Experts of a small language model: a variant of Muon for the experts, 390M tokens.
Below are experts of layer 3 (counted from 0) of a mixture-of-experts language model. Rows are named router (the router's row for the expert) and show model dimensions 0-255. Each number is 128 + 24 x the weight over its row's rms, rounded and kept within 0 to 255.
After each expert's rows: "comes before" lists some tokens at least twice as common just after its tokens as in all text. This comes from a sample of Wikipedia text that the model never trained on. Tokens count by the router's weight.

# expert 14
router [102 188 116 106 161 109 125 104 112  91  90 162 115 154 107 114 105 183 156 147 125 111 110 117 148 115 193 163 152 149 167  91 130 120 105 144 160 106 138 149 154 110 114 147 100 126 114 100 152 137 150 125 127 127  83 113 131 151 122  74 111 125 133 141 106 110 154 144  99 113 131 137 153 132 113 146 128 119 138 126 146 125 115 114 143 119 126 119 134 108 135 142 104 121 157 137 142 150 107  91 159 122 141 168  83 136 163 183 175 138  94 115 143 106 136 134 142 134 122 122 138 152 107 140 118 126  91 168  90 108  83 138 178 139 116 124 142 121 141 129 149  96 120 148 101 141 158 124 124 129 136  99 132 101 150 123 122 150 116  73 118 133 115 139  97 115 117 121 165 121  88 142  62  78 134 126 158 118 150 151  94 155 126 150 168 156 128 105 124 119 141  85 106 161 135 112 109 133  83 125 121 124 133 188 149 116 124 106 171  93 142 128 155 136 161 119 138 118 110 117 127  99 134 152  97  91 162 119  64 138 172 127  91 127  99 146  92 158 121 127  91 150 141 120 107 125 159 126 158 127 130 138 108  93  88  98]
comes before: " ", "-", "1", "born", "B", "S"

# expert 0
router [103 103  64 106 140  89 165 145 100 112 166 110 129 154 163 119 110  99 131 129 104 141 162 123 138 157 179 157 157 122  88 130 149 112 129 108 158 107 142 137  97 139  99 137 159 131 148 149 134 118 121 131 107 158 121  96 137 137 142 118 127 115 128 136 145 106 172  93 137 163 152 131 132 131 140 125 119 133 142 106 140 155 143 120 140  92  94 137 184 189 109  99 142 128 153 144 151 163 104  87 129  68 114 173 123 121  95 152 111 149 139 146 100 151 135  93 113 126 148 141  62 156 153 133 153 128 126  89 159 120 116 123 112  91 152 112  86  95 143 133 141 156 138 108 148 144  78  93  91 109 160  96 147 149 155 150 105 141 150 140  93 122 162  96  97 153 131 144 119 139 126 137 125  93 108 124  98 105 111 128 155 126 144 105 109 124 128 122 115 151 156 126 104 131 159 130 110 114 149 114 105 115 195 103 126 141 122 130  89 172 106 120 116 149 114 122 115 169 107 136 177 105 136 125 163 103 158 118 117 120 102 160 132 175 168  76 136 126 133 106 112 126 142 131 135 147  91 135 136  91 139 142 126 174 146 152]
comes before: " |", ",", "\n", ":", " (", " |\n"

# expert 1
router [105 129  88 148 121 176  83 128 144 141 160  98 160 119 142 146 157 125 133 147 131 142 119 137 110 132 151 158 175  98 126 104 114 103 194 116 176 118 163 125 160 122 107 149 150 147 130 132 141 161 127 140 137 147 152 160 158 161 164 164 125 117 208 103 117 142 128 120 136 129 124 100  74 142 164 120 113 116 137 118  92 136 127 166 136  98 134 122 128 144 110 139 145 142 145 131 126 119 168 125 134 138 144 139 122 144 120 146 116 124 129 125 122 140 136 147 111  83 157 135 116 161 141 125 139 133 136 173 115 151 133 180 142 119 140 119 127 153 123 133 137 103 125 117 139 113 153 124 148 119 114 157 132 163 143 176 119 113 112 144 119 116 107 178 121 165 141 165 105 115 136 105 118 120 162 123 121 124 125 125 103 148 159 187 123 122 134  99 125  77 167 100 102 101 122 136 154 185 145 149  88 119  89 111  87 104  67 173 114 118  85 152 114 101 103 142 156 136 101 139 135 130 137 109  98 119 112 167 153 140 116  74 124 147 116 109  98  85 150 156 130 174 164  87 103 118  85  90 139 118 131 130 179 130 134 123]
comes before: " the", " he", " a", " his", " it", " they"

# expert 32
router [153 148 157  95 105 110 142 108 120 135  96 119  96 125 143 140  94 153 122 101 157 117 138 119 118 107 156 146 172 141 128 136 134 109 151 130 113 119 190 147 110 114 120 112 109 131 124 142 141  90 135 133 141 120 113 164 130  68 138 106  80 156 128 154 169 150 123 111 169  81 120 145 166 174 139 101 133 121 120 139 114 160 173 149 125 158 143 159 110 102 161 100 101 160 136 158 124 146 135 117 183 112 152 125 113 153 146 193 160 104 142 134 158 120 146  94 163 128 143 113 137 131 128 170 136 130 110 100 177 130 142 120 135  91 116 112 150 117 143 104  98  97 140 174 105 152 148 115 125 132 163 145 172 136 188 172 113 134 145 117 158 117 148 139 160 102 122 113 122 138  84 147  94 112 136  92 134 151 145  95 125 108  77  94 164 109 132 113 116 100 144 101 123 156 163  96 114 166 141 118 136 118 140 132 148 166 134 146 114 132 146 111  92 190 112  79 129 137 132 130 159 116 104 125 137 140 156 138 138 143  93 142 113 115  85 114 166 119 125 122 125 147 165 128 135 135 114  94 124 140  78 105  93 136 148 133]
comes before: " a", " to", " in", " the", " by", " been"

# expert 4
router [155 158 137 165 108 183 133 121  91 122 144 147 135  95 109 124 108 160 111 119 167 123  98 121 139 141 121 140 135 103 103 154 105 158 100 164 121 100 162 142 148 102 118 157 136 130 123 156 136 141 133 134 121 160 126 104 150  75 109 149 142 128 136 140 144 153 121 124 140 157 144  97 103  97 127 170 151 129 145 144  98 108  79 100 179  97 119 156 118  99  75 111 143 136 121 109 133 132 155  88  99 119 143 144 122 149 164 140 134 154 135 114 155  63 129 151  94 117 104 131 143  89 158 145 128  81 104 113 129 140 111  96 114 134  84 156 123 115 101  88 143 124 133  88 152 129 150 122 109 141  75 127 140 114 111 114  81  73 118 147 141 157 153 145  90 111 165 130 145 152 146 133 124 123 123 140 155 125 126 112 129 145 124 128 107 140 116  93 162 115 114 150 154 105 117 135 151 119 135 146 125 104 127 153 110 153 192 141 123 151 149  85  85  95 141  99 116 184 162 131 108 143  87 156 112 143 167 142 125 141 143 129 119  93 153 152 134  87 118 107 163  92  84 107 103 139 103 142 106 179 127 125 114 181 126 137]
comes before: "0", "1", "2", ";", " km", "th"

# expert 29
router [113 119 142  97 126  92 157 147 111 153 176 103 105 130 106 124  99 107 181 105 130 161 131  96 157 107 154 118 133  61 163 138 137 132  84 116 113 109 112 164 151 161 148 139 158 120 127 163  61 118  98 152 152 136 134 119 149 125 143 136 131 101 156 119 117 132 177 107 124 148 155 115 140 141 138 159 114 129 106 144 122 155 132 123 147 121  60  91 102 123 130 137 143  93 138  80 115 149 122 120 137 125 112 124 131 106 114 127 146 140 136 147  82 156 164 123 100 169 125 151 162 105 158 127 104 151 120 121  78 138  93  95 115 120 113  99 124 117 150 102 125 161 108 147 118 151 103  91 130 137 161 124 159  74 158 139 126 142 157 103 127 153 147 108  98  77 151 168 144 140 137 138 115 158 149 103 142 150 128 137  91 132 133  89 134 104 140 143  99 105 111 151 160 140 111  94 159 120 147  98 166  90 150 113 128 151  98 113 129 123 137 131 150 112 145 144 169 159 107 148 147 117 108 117 156 131 142 126 155 138  89 120  92 115 128 111 178  58 135 136 117 127 110 134 163  81  74 158 129 130 114 136 116 134  96 125]
comes before: ",", " and", "\n", ".\n\n", " in", "s"

# expert 23
router [144  92 143 126 103 145 114 128 122  97 166 119 111 151 132 123 119 146 122 140 101 139 110 124 117 123 181 163 102 114 103  62 163 140 120 120 114 138 156 106 160 142 179 129 119  99 143  78 151  86 147 155 155 130  96 168 139  99 146 131 127 143  96 129 151 123  81 118 138 149 176 164 150 107  95 129 105 152 126  77 107  99 164 120 132 174 122 133 125 168 149 109 119 139 148 115 101 130 128 134 105 133 148 117 118 122 158 147 117 162 149  93 119 134 115 140  75  97  90 151 144 101 146 125  83 148  93 169 119 150 118 138  85 115 126 118 106 150 126 106  90 164 118 127 141 122  76 117 144 131 127 155 107 162 118 121 157 127  86 112 142 135 149 110 119 136  98 132 142 144 155 171  98 111 155 128 121 185 135 126 144 104 158 101 139 161 121 184  95 106 122 117 141 101 156 131 106 122 145 150 102 160  69 132 125 117 133 121 137 112 161 143 161 123 135 140 110 122 177 162 113 109 107 132 156 105 124 147 163 117 144 139 141  83  80 115 113 142 156 135 147 115 151 166 110  97 126 155 126 136  87  98 112  89 146 108]
comes before: "9", "8", "6", "7", "4", "5"

# expert 16
router [147 146 117 151 119  79 121 157 154 151 178 148  96 129  98 103 151 145 159 146  69 127 169 118 133 124 125  90 146 121 117 127 169 127 118  86  93 108 137 124 112 123 144 143 123 175 142 115 113 176 113 130 190  87 130 138 104 129 116 143 144 126 151 102 126 108 131  97 108 121 137 118 132 157 138 146 112 121 111 101 149 124 134 153 137 144  85 120 136 103 166 106 112 115 154 182 104 181 140 111 129 125  99 143 147 149 126 150 123 113 135  99 101 141 164 135 152 129 118 117  90 156 150 145 133 149  92 119  92 116 109 129 128  62 145 155  92  67 142 118  83  89 160 103 127 137 105 114 110  86 125  96 167 115 139 158 122 126 118 152 148 139  97 117 140 107 108 148  72 109 141 103  91 161 109 180 125 115 124 140  88 100 123  77 180 126 132 159  81 125 156 124 141 133 156 125 125 112 130  96 107 143 124 173 132 138 132 109 132  99 110  82 143 140 109 138 128 131 116 115 136 143  97 139 131 101 123 129 152 123 143 115 125  91  99 172 114  90 127 120 154 113 169  83 146 134 100 139 156 160 126 110 129 127 110 110]
comes before: ",", " of", " in", ".", " and", ".\n\n"

# expert 34
router [138 116 146  99 151 145 147 141  81 108 101 164 139 165 163 186 147  91 112  82  85 102 155 121 158 155 106 141  89 105 155 139 163 170 168 141 116 115 139 121 114 101 148 143 146 126 158  90 104 108  99 109 117 127 115 118  98 149 145 114 127  99 154 149 126 109  79 117 143 167 140 152 127 121 134 133 125 108 135  84  90 146 158 136 179 144 160 131 132 108 100 146 140 130 150 109 156 119 152 116 160 148 136 136  93 150 123 159  90  86 104  83 120 123 112 108 124 145 125 117  98 160 138 131  81 120 129 151 162 106 135 112 111 109 140 131 112  89 118 118 120 134 127 131 118 149 103 123 133 123 123 171 183 183 132 122 143  60 133 110 158 154 142 140 124  83 135 112 124 149  95 176 151 145 139 163 108  96 124 148 132 143 166 127 107 147 137 124 143 128 157  90 106 107 161 143 116 152 147 148 152 137  70 103 115 154 147  77 164 157 158 150 132 125 119 114 106 127 152 125 142 163 105 131 129 156 138 130 112 116 137 117 140 119 129 170 108 107 145 153 154 118 107 138 151 117 119 139 164 146 117 142 127  63 118  81]
comes before: "0", "9", "8", "5", "6", "7"

# expert 5
router [137  93 127 144 126 128 140 154  85 112 119 120 101 113 163  95  90 166  93 133 157 154 122  84 127  94 117 108 169 160 121 133  93 136 111 129 103 116 108  80 130 138 117 137 131 146 134 131 147 108 141 119  95 102 115 146 124 163 146 148  88 147  98 153 146 120 142 101 144 152 136 147 143 130 102  80 112 113 150 133 130 146 101  99 147 132 146 121 142 130  76 122 155 102 143 110 158 115 104 130 142 142 109  98 108 157 124 156 118 124 136 140 110 140 128 151 151 104 149  97 136 139 107 130 163 107 137  71 176 189 121 144 152  99 145 103 171 128 109 165 132 129 157 135 155 133 114 129 128 162 144 149 183 115 148 116 159 139 103 151 117 130 125 141 134  96 134 135 126  96 161 109 116 117 112 130 122 131  83 145 136 129  96 118 122 131 150 122 185 105  91 106 113 121 135 138 148 134 102 107 154  75 127 140 122  88 157  82 166  72 145 189 139 136 127 123  97 144 112 108 104 161 126 111 104  69 122 123 148 134 129 148  76  92 132 121  83 146 118 134 158 120 145 169 144 150 105 102 109 153 132 116  73  78 163 106]
comes before: " ", " •", " a", " \"", " P", " well"

# expert 41
router [147 166 121  78 138 140  72 141 139 132 127 112 147 108 166 117  96 134  87 143 143 118 125  98 154 110 183 109 180 156 162 116 128 129 111 130  95 126 116 153  96 102 142 139 149 124 138 153 145 146 128 141 126 128 167  68 100 112 128 118 141 159 109  84 140 151  74 133 158 106 183 155 148 148 137 158 119 125 111 124 143 153 124 133 122 166 143 144 132 129 147 133 105 104 168 141  96 132 138 158 104 140 137  98 128 136 133 190 118 124 131 102 172 148 146 107 125  93 102 149 142 162 107 125 122 121  99 126 154 139 133 113 121 121 129 115 160 104 131 132 107 102 126  98 121 118 119 130 183 158  85 125 135 128 155 154 146 148  70  94 158 135 164 123 115 107 139  98 120 152 126 119 122  87 110 101  97 139 157 114 116 166 144 145 103 149  98 125 139 118 116  92 159 110 146  96  78  85  97 137 101 106  79 106 118 124 124 125 138 115 110 103 137 112 136 111 133 111 116 134 128 139 134 151 149 179 154 158  99 150 122 116  98 181 173 129 134 154 123 116 140 138 155 182 140 166 149 147 168 158  85  99 111 101 138 126]
comes before: " the", " a", " his", " be", " this", " an"

# expert 37
router [158 109 152 146  87 148 123  79 177 151 148 124 140 147  81  88 134 149 113 150 124 125 105  76 125 122 145 123 106 121 111  95 125 128 126  49 105  91 176 138 109 143 115 151 143 124 100  92 186 121 131 172  92 137 121 158 147 122 188 135 102 147 118 112 109 101 149 151 120 102 143 133 133 157 128 148 124 140 127 130 100 128 161 126  96 147 143 118 136 115 133 114 144 163 132 126  94 155 109 126 119  92  96 108 130  76 118 152 123 137 118 136 166 174  83 141 151 128 116 118 128 156 127 137 106 130 134 120 113 148 105 126 170 126 150 116 141 158 131 159 146 143 133 115 112 109 108 145 107 131 127 152 106 173 109 148 155 129 128 128 121 107 153  86 119 129 104 149 141 111 165 132 184 139 132 138 167 135  73 143 134 100 148  98 103  76 109 104 135 164 131 117 128 125 116 124 140 146 105 124 127 124 116 183  98 149 111 130  83 116 143 176  96 151  99 120 136 108 119 140 146 136 121 145 140 138 166 131 139 132 115 123 146  96 148 120 119  84 139 108 143 123 110 182 114 115 158 187 125  90  99 187 107 164 125 164]
comes before: "|", " |", "-", "–", ")", ")\n"

# expert 24
router [120  97 147 140 118 148 163  87  90 118 123 126 112 109 138 114 125  98 123 117 169 165 136 103 184 146 107 141  80 134 160 140 109 151 151 178 116 149 151 111 183 117 179 155  66 171 190  80 148  97 137 117 134 126 148 118  97 106 142 123 176 136 136 126 153 134 115 111 109 145 162 111 128 116 119 117 120 127 131 144 120 104 141 129 127 176 150  83 126 137  93 168 104 124 149  87 100 111 124 143 150 143 121 123  81 124 119 138 100 137 107 140 181 144 142 152 136 118 160 109 112 149 141 155 117 140  98 131 148 108 118  98 100 139 122 131 155 145 141 147 150 128 101 122 132 114 158 143 132 115 165 150 130 180 133 130 156  87 124 137 105 149  94 131 114 111 139 161 140  92 107  93 158 142 129 161 106 144 134 144 103 123 134 138 154 154  86 167 166 121  82  99 135 150 116 135 155 149 131 106 122 139 114  99 123 152 138 101 118 149 141 141 157 120 156 137 113 100 111 112 136 131 107 109 162 158 125 149 106 157 111 107 118 113 129 116 163  89 166 123  71  81 134 136 128 138 129  84 109 164 155 125 156  64 133 122]
comes before: "1", "2", "3", "4", "5", "6"

# expert 26
router [123 136 140 124 118 149 122 106  96 113 108 113 120 132 114 176 125  96 117 150  81 137 104 126  99 150 133  95 144 154 125 149 165 139 124 115 161 110 158 140 111 115 166 143 108 103 131 123 128  87 110 142 153  84 106  72 138 100 155 105 106 106 106 169 139 144 139 128  90 114 135 100 113 151 174 108 151 141 131 135 137 125 129 161  99 155 132 129  92 151 166 133 120 109  98 137 151 108 144 109 114 115 137 151 153  91 170 179 132 120 131 110 123 164 183 159 107 115 140 133 167 166 139 177 127 123 104 165 161 152 123 143 140 156 123 148 118 129 140 123 134 106  95  84 123 156  95 100 148  99 146 115 145 126 123 110 185 120  91 124 104 152 106 136  97 164 144 155 140 138 141 130 111 118 141 206 151 121 144 115 100 159 132 113 110 116 146 138 129 161 124 174  95 118 152 129 151 131 152 107 135 161 136 129 144 120 127 140 165 127 158 105 117 107 111  97  77 142  91 144 121 151 158  76 162 142 100 129 154 151  84  94  98 159  87 135 111  97 131 121 107 101 162 107 112 153 149  92 120 173 170 129 126 132 110 117]
comes before: ",", " of", " in", " and", " to", "."

# expert 45
router [157 122 151 160  82  79 117 107 113  75 100 126 172 148 126 118 146 120 149  95 178 131 165  97 109 117 106 157 184 182 142 123  93 102 116 104 145 109 100  99 127 124 120 139 152 150  68 148 120 108 173 145 137 151 170 109 157 121  98 118 129 127  88 134 108 122 139 147 151 102 102 119 107 121 143 142 175  88 139 116 157 115 109 144  92 127 162 108 145  97 106 147 143 100 126 144 160 131 148 151 132 113 105 104 119 129 115 169 140 102 110 121 113 147 146 113  91 127 121 142 170 121 147  96 140 119 127 138 143 105 163 134 134 138 126 117 111 104 117 142 149 104 133 111 122 115 166 110 155 139 133 159 161 114  99 128  98 131 145 119 149 170 115 112 104 150 158 134 135 149 128  83 173 174 130 107 159 142 104 148 143 153 167 180 151 115 108 120 147 102 116 135 131 126 117  85 120 115 124 165 117 110 134 109 132 126  92 152 135 166 124  79 126 131 131 126 116 114 115 104 135 143 118 144  91 103 129 116 142 128  85 179 129 105 171 140  88 103  98  95 104 107 123 116 118 152 110  48 136  97 151 160 135 100 139 110]
comes before: " ", " —", " \"", " +", " −", " L"

# expert 38
router [151 153 117 129 155 141 157 180 147  90  84 134 171  90  96 107 148 141 161 123 137 152 120 106 177  86 105  86 141 135 142 123 151 139 102 133 121 103 141 118 159 141 140 138 149 119  99 137 120 152 146  97  64 113 133 177 110 172 116 124 115 115 120 154 135 108 104 152 114 127 107 123 132 128 101 100 128 157 155 119 121 109 144 165 122 113 110 133 146 127 127 138 137 143 156 106 165 102 132 138 167  87 117 112 102 153 142 128 128 139 134 182 163 125 130 158 134 155 137 130 120 149 102 100 139  93 131 166 118 112  69 139 148 166 155 163 136  75 142 149 156  83 123 142 170 113 129 120 137 106 108 146 140 104 101  74 110 130 124 127 105 117  74 125 111 138 151 146 124 124  91  78 136 118 131 131 127 148 111  76 144 133  78 135 128 162 164 132 118 149 137 119 141  87 123 121 115 123 112 104 152 155 120 131 147  88 129 117 121  86 140  95 106 114 154 108 100 118  90 141 110 123 120 124 113 130 119 159  97 182 114 132 170  63 122 118 109 124 159 126 160  87 132 118  86 138  69 132 125 107 125 139 151 121 129 154]
comes before: " and", " which", " the", " but", " a", " he"

# expert 35
router [141 171 156 142  86 110 137 141 126 139 142 106  91 123 101 145 158  86 155 143 103 144 156 134 126  94 122 133 133 144 109 137 136 145 115 171 115 130 135 126 163 120 137 127 103 143 118 164 138 176 134 112 130 119 121 178 138 136 144 109 118  87 146  97 111 143  57 107  95 122 119 103 128 149 144  97 148 132 125  96 109 112 109 109 170 123 174 166 131 136 157 123 156 133 130 109 147  71 173 117 118  90 145 135 136  88 102 118 101 147 134 165 119 130 111 140 128 112 101 111 159 118 132 105  94 135 124 142  94 126 118 128 125 155 147 157 104 101  98 153 123 117 169 131 126 100  84  90 136 129 164 147  91 109 189 139 165 155 115 152 121 165 143  97 171 151 168 140  96 144 101 176 159 105 120 172 135 136 161  84 122 138 143 138  85 154 160 157 130 145 117 151 181 131 100 173 113 142 123 138 101 144 123 109 112 106 133 152 146 131 120 145 122 128  84 119 105 112 174 149 108 132 104 111 130 166 113  92 114  81 123 136 143 157 151 126 113  81  81 160 156 142 129 134 104 123 146 146 137 169 134 123 128 133 131 119]
comes before: ".", " |", "0", "–", "8", "7"

# expert 6
router [145  90  99 116 135 129 146 132 129  89 116 173 150 153 107 119 150  90 159 129 123 154 112 125 168 150 155 136 146 130 115 112 127 132 163 156 133 108 148 145 134 102 115 158 127  76 103 146  91  91 134 141 131 100 168  98  89 123  66 122  97 155 109 176 119 134 131 156  98 141 129 107 129 124 121 151 159 157 110 152 152 133  81 114 147 164 154  97 138 132 166 161 109 150 135  87 136 175 125 133 133 121 156 126 144  98  92 136 124 126 153 123  96 129  85 121 171 172 124 139 131 127 125  91 147 118 123 154 102 161 148 133  91 128 167 123 141 124 105 172 144 116 116 134 118 122 122  83 109 157  96  84 133 110 168 130 121 153 179  92 130 129 133 161 143 114 140 140 172 103 140 131 120 112 154 179  90 130  71 125 142 111 107 131 142 118 116 124 145 162 159 140 120 136 107 120 138 143 138  90 115 173 124 103 132 167 124 160 134 141  89 151 145 129 154 161 142 143 102 142  96  83 130 135 171 119 149 121 137 127 110 138 109 134 138 194 108 177 140 119 109 121  87 113 111 109 140 144 113 110 105 177 148 151 148 117]
comes before: ",", " (", "\n", "'s", " and", "a"

# expert 9
router [108 125 168 128 143 100 119 115 139 126 150 119 141 145 134 171  84 112  92 156 160  98 135 151 133 154 124  90  75  80 172 117 126 151 171 180 147 124 118 147 124 130  90 114 155 142 147 101 162 128 108 100 135 136  62 133 145 159 120 132 152 122 121 160 115 129 117 154 152  99 137 123 116 113 112 132 158 159 139 121 135 120 175 135 128 122 144 173 182 179 161 119 137 108 124 129 138 161 125 131 162 182 176 115 152 144 115 107 113  86 105 145 148 162 175 139 141 136 148 132  95 130 132  90 139 117 176 140 157 142 123 122 124 162 115 116 103 171 188 117 145 155 117 116 130 141 130 121 123 149 103 155  93 115 138 118 146 107 153 154 128 137 119 144 151 115  93 147  85 114 132  85 153 103 102 137 151 137 154 129 133  98 167 100 166 145 129 118  85 155 150 150 124 167 157 118 141 167 109 176 141  89 146 148 139 124 154 136 149 137 123 146 116 135 132 101 148 151 120 109  85 110 136 130 105 114 121 153  87 119 157 106 141 142 116  94 142 151  95 102 158 138 112 132 137 146 147 155 128 102 160 137 148 154 166 160]
comes before: "==", "|", "-", "===", "The", " The"

# expert 8
router [150 162 111  98 133  84 159 151 153 149 156 117 109  89 147 101 125 143  94 128 157 149 124 175  75 173 115 113 152 158 112 111 133 139 120 130 128 162 156 112  79 139 120  92 101  94 163  95 125 130  86 137 175 114 142 139  96 147 169 141 143 168 131 157 103 114 177 147 120 154 146  92  93 119 140 127 114 129 145 115 123 143 103 132 133 112 165 150 126 151 107 109  82 116  96 102 154 127 137 143 140  93 168 143 146 156 110 130 115 140 122 173  86 107 166 175 123 105 143  82 116 133 114 137 146 120 115 119 131 134 152 154 152 120 112 122 119 107 166 144 148 142 108 119 147 142 121 147 138  69 121 144  89 142 109 128 113 174 153 129 161 108 114 157 115 167 143 104 136 130 162 159  65 149 130 146 155  90 121 110 151 142 114  83 131 115 124 107  87 113 159 141 168 142  86 129 144 104 115 106 105 135 136 164 117 123 165 142  89 141 145 133 141 120 108 107 128 143 137 141  98  96 178 116 138 129 170 119 122 184 155 146 120 126 152 123 113 109 147 130  78 137 124  86 104 108 133 142 139 154 126 124 144 149 139 147]
comes before: " |", "|", "1", " |\n", "2", "3"

# expert 12
router [126  85 129 133  75 177 105 129 156 172 126 115  93 163 146 132 118 129 130  94 154 120 134 110  92 111 130 122 118 185 127 136 116 125 115 139 151 147 101 125 151  94 113 154 160 153 141 110 158 143 147  77 122 148  93 142 139 154 123 116  95 151 193 120 115 131 132 144 138  88 169 141 131 103 153 127 139 136 148 137 114  84 133  95 115 135 100 129 154  83 111 123 161 120 122 125  92 107 119 141 129 125 124 120 179 162 164 127 153 146 158 110 122 114 110 149 158  63 116 136 140 114 153 146  90 119 111 144 122 120 140 102 134 119  91 155 144 146 111 124 148 153 120 115 169  99 176 102 154 149 161  93 113 130 143 121 152 160 141 121 132 159 100 165 111 164 112 130 132 129 101 151 139 120 104  92  90 104  98 140 150 119 116  98 157 106  94  88 170 149 124 146 146 131 122 143 151  92 120  66 139 135 147  80 104 119 122 136 121 185 142 154 104  92 144 160 124 124 116 108 150 105 122  99 136 111  90 121 135 126 144 149 152 133 139 158  91 114 129 136 144 109 115 150 156 119 168 134 138  75  94 164 166 169 132 121]
comes before: " ", " new", " Total", " member", " \"", " Party"

# expert 31
router [107 154 122 108 136  94 154 168 119 155 145 147 153 112 144 124 110 143 134 128 116 147 148  92  89  83 125 133  77 169 163 153  96  93 116 110 132 117 145 141 132 145 147 122  98 142 150 157 123 155  96 154 109 114 141 119 123 123 114 149 181 178 167 152 130 173 153 153  97  95  98 137 148 139 117  99 141 133 113 123 101 101 115 173 118 131  81 131 143 141  99 116 115 142 133 138 128  93 132  97 139 173 106 129 131  88 136 151 129  80 110  97 111 180 155 132 115 116 125 114 107 115 165  92 136 154 137 108 137  84 104 128 114 111 106 138 134 135 150 123 144 125  81 135 116 182 131 162 101  99 105 126 150 103 112  95  94 137 146 100 135 153 116 138 152 134 110  79 138 142  99 154  85 141 105 152  88 109 112 106 117 123 126 107 114  83  94 136 126 132 114 140 137 135 116  81 151 102 148 122  80 137 131 155 117 136 112 162 104  98 146 161 167 210 147 147 124  85 115 137 165 166 109 139 135 117 130 122 125 136 119 166 181 137 114 131 138 140 118 129 160 147 100  93 149 143 129 108 114 141 123 160 116 151 159 101]
comes before: " of", " in", " was", " for", " to", "-"

# expert 20
router [ 95 131 116 152 135 100 169 153 133 117 135 132 132 105 161 107  67 119 146 123 116 129  96 166 143 129 134 160  93 174 137 164 136 144 100 128 115 140 149  90 109 161 145 190  97 135 116 127 124 132 135 176  54 150 167  88 122 130 130  95 170 144 110 127 142 130 138 146  99 126 134 135 130 133 138 137 104 138 145 113 136 137 128  90 119 161 134  81 142  88 177  89 176 128 116 126 103 105 116 130  79 134 138 108 102 165 122 134 134 130 139 128 119  88  88 115  92 119 132 100 109  85 133 133 104 120  85 103 158 115 145 134  77 110 131 167 109 148 110  93 145 151  59 129 167 136 117 122 109 142 144  94 100 153  95 168 101 152 122 139 172 133 101 152 164 120 113 166 143 102 118  92 181 166 143 113 120 127  95 151 121 116 132 118 147 123 136 138 113 128 136 109  82 132 126 145 146 140 118 131 140 143 124 140 120 112 112 125 153 182 136  93 155 128  88 145 132 147 139 146 135 125 106 130 108 106 152 164 121 106 140 124 140 130 170 116  95 107 112 142 139 127 190 154 125 105 146 120 144 114 128 117 180 126 124 141]
comes before: ":", "-", "\n", " by", " information", " name"

# expert 27
router [142 116 133 169 101 133 175 119 158 163 123 103 126 117 133 131 144 154 139 105 166 121 148 164 118 150 118 155  95  94 128 169 142  63 158 170 117 132  87 136 130 128 156 155 166 119  93 114 125 140  73 104 149 139 129  99 117 165 120 118  99 103 104 137 139  97 170 145 115 121 109  93 111  99 136 122 154 108 119 149 135 160  97  98 143 110  86 131 128  81 136  96 161 147 110  93 168 137 157 111 161 137 152 151 135 120 130 109 163 106 146 106 118 140 142 172 160  95 113  79 137  87  98 137 103 131 138 136 122 120 160 149 133 153 133 128 127 146 132 110  86 123 117  86 143  89 110 150 110 112 159  84 112 150 120 107 104 124 164 104 130 121 101 126 111 155  92 168 184 129 150 121 103 121 159 118  84 119 117 135 121 185  86 150 117 143 112 135 107 109 133 150 134 161 115 129 138 129 121 132 111 146 128 123 164 127  86 169  77 146 100  97 135 116  84 118 144  98  89  98 131 114 140 106 143 124 105 123 146 133 128 101 161 165 122 136  93 134 159 119 145 164 122 179 145 127 131 159 152 146 130 161 119 120 135 138]
comes before: " |", "0", ".", "–", "5", "4"